Below are experts of layer 2 (counted from 0) of a mixture-of-experts language model. Rows are named gate (a neuron's input weights, with its number), up (a neuron's input weights, with its number), down (a neuron's output weights, with its number) and show model dimensions 0-127. Each number is 500 + 50 x the weight over its row's rms, rounded and kept within 0 to 999. Numbers have three digits each.
Before each expert's rows: "gets" lists some tokens that make up at least twice as much of what it gets as of all text; "mostly gets" lists some tokens that are sent to it at least half of the time. This comes from a sample of Wikipedia text that the model never trained on. Tokens count by the router's weight.

# expert 6
gets: "201", "200", "199", " In", " M", "198"
mostly gets: "200", " sol", " due", "olf", "199", "rom"
gate1:462546481538472558513543468432560516393490473463428456455462378489497485521488482460505586525471496401487574511460448578579507483528415536633581517538413541514476463590466608611484436485525487523441519516512494448448583480440497536471555459491421491484497365480494546512493506433530518496514550468528544473519480587539565525537510455408448463468530512479543477553465523590540448584545
up1:495449555537523459521359522561493450535514631566509505486475585483571530442540540571545523520523493534486487452577577439509502452521572525472502506498514489524478508546519457367472470495550466495495383479463438522560472546648580490489409535526498489520516647557580487398533511445538579508450509525460494521541442475541447551538525483459520549494569483525462494567458469541465509391512
down1:616582400498483466577478537554513551331462425495511536446532582437488528513525443434499501542525498581554527457504501595454496464471523516488471439482486470536515540458467519424473578444445457413556476481535592564444511489551574502459426480520531504511473443458500509598511551471474529496463514508554511504423620474464561509451522513507544625453554506539496468501505489478571567514371
gate2:437513401568499515477508450503522570493552464468454507581420586486538565352484520419459548493474455525545483466477484482469426475499463430628376528442478520620551551520489497493465513488467455550539474471579589492487489477507440506489510534584399561447560522411458540537505434484484547461494529519558437532489534455487467510481442500512543492523632564468500514541459511507377555563493
up2:451470402554539493447479490531486452538481521495562489546492608564506471476504543544421530451487508376527534414450537452549504489513430541464560477550428517501492569537427450488448545417431497449515555558467464492503552530421473461504499491448442387498365463544506481455523471591539477478433568460484492497494476481460391522590449417531460433502549578469601453491466506414466466590544
down2:543483517504445448515576403526459567483503466430490460503582511468507392504577502421580529553478525516543451537472531465496521399607497504490457534492503442546560467588502400505578582404544407532479512525458485478453464571439506477503601474508463462555484460564572497537458454541537518424534516432451496544502478483513540463455490412485559534521367479486452512517547360486476567532574

# expert 3
gets: "%", "ient", "ich", " •", "ust", " Human"
mostly gets: " Human", "uman", "hens", "ient", "rict", "set"
gate0:531501512441517486538538528467501513474548575541519503470460461478455515521538589434536489568501558535528480388570474515537503585532542513464446601528422478552642489517447520510472583439530416490494425460535577476452432396456424410520512470498489475522563425416567546582450518461540583450519548539459469547512472486462621605478521515421462548461562516475449465514420478477531551483449
up0:654503564548493512452486430521496464437512455382501514492500495475453522490369547479473455469508580540564525497450451433530554535476518499496459486580502403500413450522491521452463481440507449452486502601557454537545497489435523502422577441498586475415493587350546430522520467461454492509436530549426496576568505393515545417557570502458464535486483489528466498509518449537526487483465
down0:480555534526453477557539491472527508475496503529571492524462467562442522494535539503526465573478499473471520587504486523477450508645454479450605480417593518494506434512521427454408424437518416586531581460584478518534483441414566571592567475455434490579525464375519474541469496461533503503590527464449423544578532427512467546463446552538503589574590520524555481451495473517514488531477
gate1:525464532554554400509567497442511502444526442544457486492503460537502550490601435532487548448513460431472547548433473495525480520508501515474500500502457590567477505546548524519470510573498553528457534497516532515483429578454600507448407400477488548512565471432478561448566514512577538568342502531474524459467507521502471512465570549519571590531595493559461445492523533504632546656452
up1:496468446558511491508439624563552540557497560462470544546465424536580415458495498434566470452495544549525501477463543449496423557571586543375605500420470547486524477469544479528528457543475566550532516502497525436401495429530506559484441505450482461446542608503507466577484502508402466484587481455484570529545500513614548426473503520593471552505411533511535553548481497601499520499528
down1:528473450502467441479474460571561499462481444474521470563411509549504487468428443558459523518508540560573407381471488494425469505475436580521618492464558458518468479472544585456570460616496566491549542436417495472471438645496573547444500519467534450423557441530521546500545481502437529434491478463527435478489442402516444430462480555535436489464486517582418514459472495521583535496538

# expert 26
gets: " ", "ok", "13", "8", "7", "ake"
mostly gets: " Round", " stand", " lik", " Step", " sought", " Hold"
gate2:476589533512423553477544547527432451462408552435515489507489547473511454532524501514497413424556483481531476528504539544499576566548507516480488483451568394539508486528462568460537495563384433504531481513505444461523520529464471511592480448460483464517302532538433508503481502496521448421660557588522550449551506534478524532456462505486505583545435474501496522453478526384481545594527
up2:416414539488534469560508457590456520558405434493479503439530448505340452523515384446543562499503522450530494479449433539494553481430385489588524503527486532502551502505562494476530551464603581525457508584500500494594530516517566573500483519565536456511625518545507422505524484549471462526459513454579465484430418479426496597517464486506597527562479472516441536501502499451503559486546
down2:524483484526492565504552512477528458403573464517446551451539468545490380542564465603439452475457533517526507493502527571433401460524461422518524428489468498470417461543509504462418554509509512445459542413622489446518397621545521554553523509529574560464475514518537599560530407470588570523570522481445509507460502477556477465563412469527487469479484495483545547486569544425533508561579
gate3:605572609503519532431527541484498504550503607474526501536453429537449524564374521422559515493572504490535580490530602551504511575557448562487487502430540474508428512498473463469438517475458493456471492544511506544562494579475430384573479531532621475441538442498488495488510520485518452483470545490522544457448511428425478604508469503484390532520358481500520502478416517551554541478569
up3:636469622395514495512511490523514477474491508524502490526464475447521474465521448513607496628547606422505464520519438430471562425509456415474457481489563483458540459469457464487461554400517506462415459504470486463620453509501571512576493441432515491507545494435536530462507466491478477456540539545446520599497473577483482562495391546486579506455469520459490557430532506394505482388502
down3:483515441552466525519530533506470500589436475457454534497538494474597441490467524472463470479391535493450622500525491519506453572561374323501439565503503598485521530513538464489495573596513499428538564546473510449507552509493574553405441547537494546462452489538481532533494487469589555455501559441429497487493478496395502509436507537516445462498439517550545534585568517515524592400512

# expert 11
gets: " ", " |", ",", " \"", "|", " p"
mostly gets: " Sim", " %", " Mat", " way", " goal", " goals"
gate0:430485530486457486498605568462505387429611552534499500553425493493482509522422470569424593616544490562459501502417420434509523466448592510526480485519480523499503431410590517518513558411489543452554410494457464620450499496514489446542443584553433550481581494542573438539519431472528489426464553459500529473511520511479530524405511515465509545495469555482430465533520492477477519482596
up0:569465589514548504451529502462430463495584526526549498481426493517425506501477417512395453526552448521523465486564524567591494585542427498418504460469465458509519408500439468517536461513469485593470508417512431579497487500501469499434497598529497529544520554467443504513483369492574479491475600486596557490483550434527619574457484449483528518525623433519483594547557542509511568462488
down0:424463462540485390423539562508609492495482539494482423545416517564517523515609536468468467498548518475563511466448482504569508496454555483575486471466463447522541493553495460522453528494495392474480486495372439572480509482551577557521453511565506620535402537427527439489491494447372473545495577557515523477489423529606503483434584421502518521463511533433466538481460538558401467483472
gate1:534492500462465523404408551581533479520539497513470571519547496532478565485504513470544472477486500538485440489471536525514520459481486549428454492536426488601523518590448413452446572570542500415460483406439491462569423461435549494585481456492606522522575605511592500509586483530434585441517495538548505497623441521508584543500499556548508465549537538551556454419556491500432391517479
up1:530479464461554393467574506541452425526422483489514518503561437484537381481540558560597467430565459372524487481459565628494503523500396428456479482524524491501452470497546472523472502477549478452487460421475434473531329527544496545534525472539525474455582517537554516494481544528498476454472509432472417462445468512473546553493572576511493502566441551409419451542440487538473457442526
down1:457487558447514543612474516544425527448501415513431495437504465452516462570509461579474504525559494324482466432509543446516514542459434531569468591532582464434473602514465506485463470541414534476493581524532459472546560600528540614511563557529525483481442542488497491529462494441505568461493469432437497481556471506578435640435519525495576480499451437524446443533469476476468490488518

# expert 34
gets: ".", " years", " White", " Years", " Mo", " —"
mostly gets: " ±%", " Haw", " Buffalo", " hours", " Fox", " AT"
gate1:497431480485570439527563497412555572492382559494493531617573508469448548493563544472448524567473486453524482450633485567532492605507494514534440501513471438563515495442492499506486512570594521526550495505493559602424461509522501483420519414495501596495529387427475519398467423523470446510583513513452571528502512496485499600448520432505483500504519515450417488466414454541529491458434
up1:488506501490384562454530500456558319419458423484531420532510545513518464451549488492538495542473423446488504458493568512505474492496560498532592558579544534552484463459429456545508489523484442487528611532513558445468545490495534545475460541525456406533481551582592518406506510611522533500472533597518495520409563473504512518536435509505453518512498433601520642547517524487501502427467
down1:527424638509525574524458469595476443506431606553433537495482518469544516556458442573458424448456534492552630537460517404574535477498524427482572504577535511595495545507528501452508549477463508565576580373597513599535516416483513545459579425555503449525499479455447484455529440516517522458441491520517486588522487515532436545486465548481457519472477549497449478507521568542459496491464
gate2:429487621454573436555474457453483591505461506485472477495570485515491463480486468473472598591471534517494543499490451517576525513520517581561453437474514491505515520532515455479503469511509479509480563484480426494522529410500581502480501421545505450537497571371529452423408599484490586481532621481521527499472536597507436499482565457430522513564509586414574400582437501462586520453421
up2:521502506546547549540586540543496458576479567571517443526426364540511585470523485487497429514592551530540450453468482557525549491514483528494491556458548548520503551479379405442493504500502530588515470492544404543573458506479560432466537487433622472430553453492452471590450524446551428442469367523490423505596455495406482486519516469515551507489495493594472520474488483535530526583521
down2:496547489532494557496513517597523433469532530469514483495548476514575603504570540490530478441554581498440527438557479494543473428495558476635518563466612559475544485558571534460529448583376561521612466513481529486548417471449510529542461474534544585428540406555405468458580461508510550460453438458453480497493512499513493519535487442544471486412537453486459417528575455608515507536490

# expert 18
gets: "B", "ix", " ft", " Best", "-d", "1"
mostly gets: "ix", " Com", " manufact", " Number", " Company", " Log"
gate0:471499431497406566574516593557584635584520498483568518500543559532523532452559495486463456482533555570423637452433497597537496490494464452492435538495605526502536577540442453495533561433527518566477441446543554459485496531450545414484471426490512429529547442615539511414492603498523483566459513546481446482477495549522484582519528496485524562454465451480478492469455540496573474448505
up0:460479425528546449498458535526496503506580389503490485568509490552473557599554550506607467554512554426457478594561467579483472563593509456541511421586427538502444493472507459448476410559493482509441510445566473544404510488547527553518493425561485486545498477559536515498517471532559519388485496492541475501586445583556467464532472580543506520452566439574518479442494529427413553515617
down0:456524391446505543381516537529453497504496454508526497486400421542514549510585453586540517526537482410567440499524512451494535450523539534487451572487456493543466422470474555441521467623560455535506448511538489562490414536410432584498542512540559558506491478577559515517391560444335531470483447468472472610501508485478537533426498483503551537479582557458509546560455488479455469530494
gate1:515576554523454422464423470464445584495445533520446523513472426479505471557457524459525575451563481439594484528497562481529450486474471496581467577417556506404490514550547465445479487540468575567476429473503498472453527513465436500523570496534522466497488494443457465505461472374466512482557582510493503533415458604419502428394445509505499519682462478455491550480440568461515564562447
up1:394482558477509629576513511502436411493628525539574487469490507432466538519498382545547419522495541505506549473567578552474462528550496501531484596539524476496596474532463438485500456442443539432469570561495518546600551607519464454526505448465466522519431507466497506524486494503514542502588451400520564492440512517503487498505482526509372565556443404476437473478518468508600557529465
down1:483560461484453444474377620545529471479479442454478497519497506361551551462528484429452613538531519451503442601439509561452609514533505443449571467539472515460436480479492479509530517459514495460547521475520366561419470505471459611562498542445525481462490463487427436504490504490521495469484505522476646521559556414558482541505485513545481500477515410463522601430510459459443464481460

# expert 14
gets: " worked", "ut", " latter", " Ref", "ão", " Loc"
mostly gets: "ão", " Loc", " incorporated", " latter", " collabor", " joint"
gate1:528467526589400487390434424590510487481539507476440513499464467533490534483459442435400508520551476557533397466496476500514433475562565581524501546530451470472481504601571507449513547452484544504543502438555521426561514517490410522465535466386457457519570441546533482341497636515549567533543490571510505561437507499626494476476491469505506504522504440487463505532431491494451528508573
up1:577554482449489557468482554561478531534500524517574447576543516484549382468603464499416493520546613472509533598523512453497587416420402423454489532499518528555471531539491536475483479580519460450518551476509484496533472510570574452560513542440449498500458421440445568496454488462574373508588465505418428554579431514557568461489457478535500508425473502561484452521529524527510458596525
down1:494470597486567530524501510455539426534537467577496534501444497449522416531472530456523515461524532595519551553527518488496464472502543495565568609488477454548513557492494527548508457531585471567510538424567501460431509531576556518505385485400487503452557440592542577472615497403535522478464542525531530438527500483523473424558492459420598481635531465460501448553633503484456543530457
gate2:475463538541500456562507511459473495453415581468481489533515524470580461571503389543562537532432471529463462471368461496519570479564555554455495461447464506487399483548529529462448560410467495425437474550555474504446495479505472555520548458546411550512524448486517474556572430560442443615515428511600489562507457521511574599534585453510513498504598469424466441573445487469573537536481
up2:470422519456503504577483533551500536540468552455485495536518443544483409565557431441446483427459501446476489410498416472506590553454459557546490545544545473442365537570531475466528483484470550406498498442414493449504468532431418487560618572460469516548558506516422449603464574520441491527484478551542455578452530454486486506526496458475452571579542540524455486505543592388502451542455
down2:482507510498489497473436499431554514526438507488596414539502478443442413443495510469496519549537551501523538476528409476441536403496465452545451513563528577504469437573553502494567407544450460472410484642436503486580571371489579517472496465545519570518505546433518584416460432402534517562499499467480482631554511557507517516468434525520498497509442449477523562505552533476417463505433

# expert 27
gets: " former", " football", " office", " professional", "om", " of"
mostly gets: " youth", " operations", "Professional", " commun", " advis", " compet"
gate1:486555427462515514548580496569571531472420507546444393521600495558489463508488481507574468484584496510416568493541482481495432473456448534505496403513522472500474432468481497501552524480463537445525444462537587451462491553531414437486456537536463541548546482398447535457581543484468547401523487472512536590484429456485495437462466608572546439504573489515497498506609443497563526654554
up1:504540456486539490485491533539548449561423516506580565491474492524589507421410367447511432531513504433526559498452426416466545460416425512573413498535507544569511459575478562530456494545653452509484513485466601473461447463512382510470495499510478513576491517527485553448498503518511549491452507516609604472615482432474470535523538419458495511479525520505509481519569554477482428464414
down1:628428509556562501427417461539469510491467495562442509535510449566618475448496530524522478589509512541538498498489487530574556529567548547532606421477507444495410528536428546486464537520474534515467454442539453513580536544517399575474414509480514541478423491554534491457529443510562545484532320537456469545478476543487539528487569499545492390529519527561595459513496523593474529520539
gate2:542546470498488534511514473544450566520402461508481626540519426520466444460484459521459450514487542483520614434475471518471580552504494566468440458464452502459521541479526490503459497549615458463503414534446391563537564610485538490509373544475475552557494522579563490558470475463547549484550524479497482437608461367512489505487507449511491522480464412411488449549548454388490449553552
up2:503576549511493513532480507446511509604453415476504478497517555525489472472397479459470433418490478497568494579516425504547534557527373504499539543507554550480530451427548401469411540527432449458408590539504557484366562507539562445490483593485440542609475432565524516503546499545536402520530528570528550516416501483505524589507487444511483484497467611481566492540544522492474474580499
down2:565499489473555461479473525512513527537511554589544496509498465606500529497505515445590353518586446509557529531434417519453475582419437563493528554465590542488460489518400493487385474468482521490507451437505412494414406442477509477528527447509526546509465487476457509555457546421455490492562409578480510542468389458456485491463473537524561592499460403460477502482512515559499401538407

# expert 47
gets: ".", " on", " the", "in", " to", "The"
mostly gets: " John", " Church", " Art", " art", "rit", " book"
gate1:508486495451451415539560420512562398439425539477502551604486444510507559565465528510526523455509543468434503521477436495441460473579491531509392547464374410538490523450518535533587578590454460528494457480570505556476559607460455509514558530460479441523499614541513472487511447597513468580571549463517529523521536458558518561528539547538477529433537377565534508473468538549538461466458
up1:576438454557604443453528541513525440459544427511518490563564452562585547456518451541534455508491434549429444501594382485464471478533580468594480442465557580475495474525535470556463497495438500534588507509517541425563440594453452536534524557500575545553503458504540466413505428437507645492529460438515509442499535484492494447551535517530561372468459462489505465470441504452467544450512
down1:516587455494504510477614503485544563515543502528498453464552516480504491552436539407454540512549436499459441514554578336599493465524529595405466530483497554565576491523425491540404481452542537600492469506547563434494493580606506483520448528531456525475461503352534525560460470424465593508548429565512515526499562445494504469421510503478518463465526483512586487464449467508515463552491
gate2:457431493574557458507576409526464580512504463508513445516469512414527548526479449497583488482562500506542422444594407461540503449582537526477437476459541603550496519565502466485437519486444413521512472501407496481558542530569447377507564536511521543445505455512464544431465469459396543474472462511565510461522578512488423523525588479498456448525514501489373507499536491656536485547563
up2:580562425539409468490537554465495517501484411471496433525452469503410577503507493448532546558445457490627472407430507492537525477518518464447428490524398562445527566384481577431466456493471592574535548505522580530570471510538518636602495465542519397504497482543505449511451490528507501426577498481526503519544456560470500526487528441421506522486597482472563468489480524514541504395491
down2:478495493512486506479471421504503415496453554521588513509573600420571518577444618499482595476509435448529550543451369482523479479512561444489566451513494558565413408533451514474527485511458499459422490510501511459525562503530545572457469526386427600466454488492515524453551516503585543421432472465483461507571472438543442573398532508455533476561456493570491446556542443556493447536503

# expert 30
gets: " |", "0", " the", "9", "5", " T"
mostly gets: " Pakistan", " Sa", " Los", " Ind", " based", " Ne"
gate1:404532563520475547382557524367476539413509493501429471568462535467493432452512462476551528537404533479472564522472496437532555498547529562506521508472494596515505471439499365390506527404453495568530460451517451521481549489439435504599419380531559505549494436519522559506482469532588488585509565531501491444464464527443555476563521487516528578531413473537545497455544461473514463535512
up1:387553506492476511486516512570460492468454470545556560504545571531450441494466521529566456632424457524493463478464517479491489500432478559338458494480489501483439502490531423434508498522435493571381498531541432514565543460426604467617488416511481344539428507559520463538412577578463492500545544588517516547493527552524494536508527508513524494511473544460544436503519458539491430494532
down1:543478515558444440484487497555470484574445472453532538549588484516523490480518507465438474326543413415446488518492458605409535546511400491446587456518537469575539540455483481600450477589507501472512458477382388462525492549509523501500509516461475604577502454583537477483555532564494522493502604532450559514518561521466383451437499536514504512458426491455512502497465566498528491461464
gate2:561500473522525524518524442505480588466542469501464573499435556444549483404439545460410583523493472445491483495561426533540506498426589592557479608472485574580426571556443501612476514477531485491439427505528532449517483513429482519412580535542512443475428498514553480503449446505565397539535500519523586513501475520429491463530499470567572498508536581388527582545532507610456463475505
up2:561446486581503633574445581497429541434531528517523545454493459542578463467494373407507503538491567482517629441513428589541560490465484482537561521449500516548595536498505505524477489520492498457542598484489551553509386528531483437589501535531483522557520548513547523558545568410534513464487510464441495504380503501441488468473473497402513498459488509398424448480452546444488458462561
down2:553471580555538440398562493476484559458488492466512507541422572495579565451452469400511450510580514481541565489563459476476493481446574520421586554453547480523546430443518567558484500558456569519544495519482534458511582461553406456522531493503443424495474472534581583433540508483431541503486431503523523435442510553571611530514374532584499518455519467450435472564523500495436535604533

# expert 41
gets: " ", " his", "B", "ers", " on", " one"
mostly gets: " one", " two", " three", " four", " age", "ment"
gate1:538470483473526513503589515518542491475566541487454507543456489548469499534478438513485549487430405506522470506564453582441453538418546523506462524525503493542440457473541456504532458428552517501473528527558576469547524463512516439493474301540405552565536480495389528503545459536582491526551446380465580488423531380504557577568541468534502505529592436574572500487424490456479524449457
up1:566562490538477495517577529518481536528488497538483428493470425543427409467472537430533467556392505449551516509543511440472532450480586535520454552461514443445539440526523458549466477475544548477514442433586517438509524462563520359439515402443411476419430508498408449403466451519464439497578495507601452455423484419461533454556514495497389429571482503531455525419480512514461478491474
down1:570515584545552441535452495416510478477545481468552509554494474522461465586461601441513425485427465528472416503425501434522496465461622396568520450409537548518610566540536413550565503516519510494402467647498559538497458429599543565542551411512400548502516481480446470449497463430467465510528498511544471511556504501531575501505514471465509499469489509443505597499502486531503540441470
gate2:529535527621390437537426533512570479573485465519520533471511457513498591502489571449444452563521580510593524484529436519495526502460544517446460534474428471489422522511589574524425528508473472479561544498541449523467533502497593420462484581481583570504399491449565590516455404470445509489421469469475431559528454600526580492487421512533566522470516513500488433460551521495471399576455
up2:540405534425500523467478542503538529582498514516396490506469462499410603495542532472438436493530509539453475524534493442509409452513445487548415461532509543526486457446400537487437445564388515545553549503535489531583515456509454473564507493459438489558524437394539495426509462552469507540465480480486426455453547518554523568500499458499528544659528561435491561533458436410424568512392
down2:544484536523497531417557463462520527450451518586472493476472614602520538493496471592487440604447491480461517509485530495623573502561587547505564489542514598455559350485523506515416471519440482506589465463516513531508486502480512472544590517445601444439470524456458488455485488474466477446538531437451505501563476619438497458362398513597478503511507468566501515473530515515497498514544

# expert 15
gets: "\"", " as", "is", "or", " sp", " due"
mostly gets: " One", " Henry", " due", "ini", "ali", "ris"
gate1:504542533510441532521518559495504538527553555477398562545462444512476462524459544552465452491486502424590539558397587430522503470452570521546483534495430469602453457493467496550481510503524460544508552499524577526421565579528504516429449438432569449449463494512518533370525620500457599540513483419532528481427500559511588537457509548465448389538552489504508447498586603478571483499550
up1:518462535503430526507463447524472520484500466464526586539485502567498511497561516488438476506396579357539502474605583502425490513520475516502552576477529602494497485518384528542607483494516429510455519443593594424533460471495535427494570506446475463505482453584529553561505532423530480540519535393450529546449570544451542482471520462506456601474369553473523488469497505465571480408512
down1:541572531583497545540461515517576567531564485425542453523421454434548483480511450407547553529458523529576502598488504502453404453452579417487435472544528501468526617484463471489534558505449428545525535442467616513494525425492544526549580539514534411473428434503555517563516566513493486459405509508570500520500540474547482535455444442569506457413557545388471484439496421510470580470495
gate2:410428591493482539509471567525435512455476507582538509551553469535567456528604475517421567523594443555501467505482389606557528498561596535424463492463510456524515612527556486515562523480389490470505457473516535551530482516448501467482522486575483556477497515508442512453470539502474486611522564400555568497555466552494446454545412470505422516460430446510456497502383511543581461458502
up2:465511552531453529596519483456500526451485473537508584445432381499509470483459487543607528443526543590488564526517493423520479580514450514532490420465516499517550492536606400482533557541573516488532475503523557510491583541471513499522460520470553455446428529522461461608508547456476514423484516592500516573492501440491495552462598548480490449518597466620575360491526551565480428519418
down2:515460519460487592571420449530490535470520529508514488535498486470441505565504426501540431475458590488462498413585401641494471498482504572499563562507493493430511474464441374549464491511502536554397553577523485435519540465476510508434524457490516463360514470514480458620518472436533522497451519548532490431501534451496409536519547494572532450544458429456468556441586578473449432451446

# expert 31
gets: " o", "ect", " Games", "ference", " more", " et"
mostly gets: " observed", " image", " materials", " Recorded", " combined", " Agric"
gate2:434514403543438474491561508489496569509537545451490501580479439544488583533555491520436459484477517552555487512542509451557480616503545414548546469492478446497543491472571466429516534517535548498476556468524439476435409479546491558533481478490470566479534542433464490450494568462454517541604494497496530679522502571467531449539532645467521567574434469367506492532409502467512473416536
up2:529533459530436531530458475510469519501579526547571543595527498556551598486458489442514450501542592545575572522526468507519506531548469472511523489580550468502448521471492428509441532515550524506510464520558410412524494460539618550551515480443445467442446501485552490491539604496460546437587385539521517663561485469482443511454561518511476539499516532422551452570469463584525453380422
down2:595548602508536433458487469507518436474488542492461441451486469505524483537501410473503541516477520592541455372372512390545503454455525436468504440521379483481539481489548503450457500444479558513453571456441453449494447556375527507477494455512470442491485507464459461511481527491397422520458485604475567572421566513560449534442529554508421544568522511522536461467497433598523499432510
gate3:554411475523425442480463492500412465540497448515535481564562444466502576550486520479607479489532511511526421536599466609529487470612465496480513490501452538599502440520492534494510565538522539463462491558499482466485554633330451571484466563455444526402467486503461391463466425490456510461496494503442497527494531451420441537553459501448357508525545495452490528510465469446472451498478
up3:468593533563448451458493500428431587463490516475490496449500520462475497523480517481450448447417465495563486499530444539540506576495512419525465420486479553515557557495607578422524530542563584482577486558513478552391527391501513467496582480498423499473440545599493449517516499546521536513385550586513543543487518567462420438451543499551489551582456549539483506462592414497491544499621
down3:540506448602457518525587501506548464530519501506523468487492540555478494519605581548474513481459427531555527515556567564493556467558510560364625537465510436484469502457500400546473483412573486519481523542564513463486473624516471466515462483479525435584518527533606538497502559461466523449429541492487474390513507516439475435496566504455578531503443595528454572447462455482492538637536

# expert 7
gets: " ", " was", ":", "7", " have", "is"
mostly gets: " At", " Os", " next", "els", "ola", "ens"
gate1:468522476466401438455581371494516463501527493426498508572548548438465487506476488478426373532527415495552548464551555521481464513556477506486536459573494553502524508522474487523530471555446542546535652483465558535429527459499398491397454405573502538467650539554550540568481575520491552516506449483423533556521456492557472513528484475537434449440470435411502529476440502508519477533443
up1:357541526519515496506458501450468513486512539458538555435532569543593493546475537468487451450496470508482541452436506520538459540497531446533497596412455487533429556492514483539443487535499536436466553582415464459447472432585445538472515556594449585548485539592402441475520439563480549488587399564568525566450461511529529481497502502452525429540518503454459623568442455508529569438573
down1:455549438450518498454426429472447534481619570410521467476443495512407444555519624488488519462427477478511548504494510506539518424469512509489460518473523519438538597493598409573509425435476466502447495505566406532514544513548561486498450567477573413529482484519479529473555564461586527568508473524580523484559452411461480403444431475567490572557499451444462477445556581572530472523472
gate2:463471464493510557496527447523458559401543418543425497606505566437493503460508405510397528484471542598570511540571506483503538554388546538494456600504542542535497485468460496549581488528518558528467490382504527543464586521441564467532466421490487393461469556543639525454514506444528489523526442492529479470560482522551543459605456485534472562541457461490506566489452413454487496482405
up2:522521535503547547585455560550563492530544473501384529513483511516560524444541469463451480491518522440585546439519510496497433484510416438417503566453524545457443452586437498531617535512463502524453524469434497569416499508508521459512546478391549542450451507581449445448568467490383478425541427517479504477559488529494484460564493454535548496421469550518579549416528418583504362528562
down2:374449531391511520548477502523491496526502476511535408591477533418356485487532536551490500461519502561585539541455439488579488519499478554478455486492560497510544540526538478615491472480485444520521429564505459451412501428562584499492573440509515466549546440548580461612526558545520466615530490558536547571509514446572519500471572581475482499467485523421443436523419500536523508550579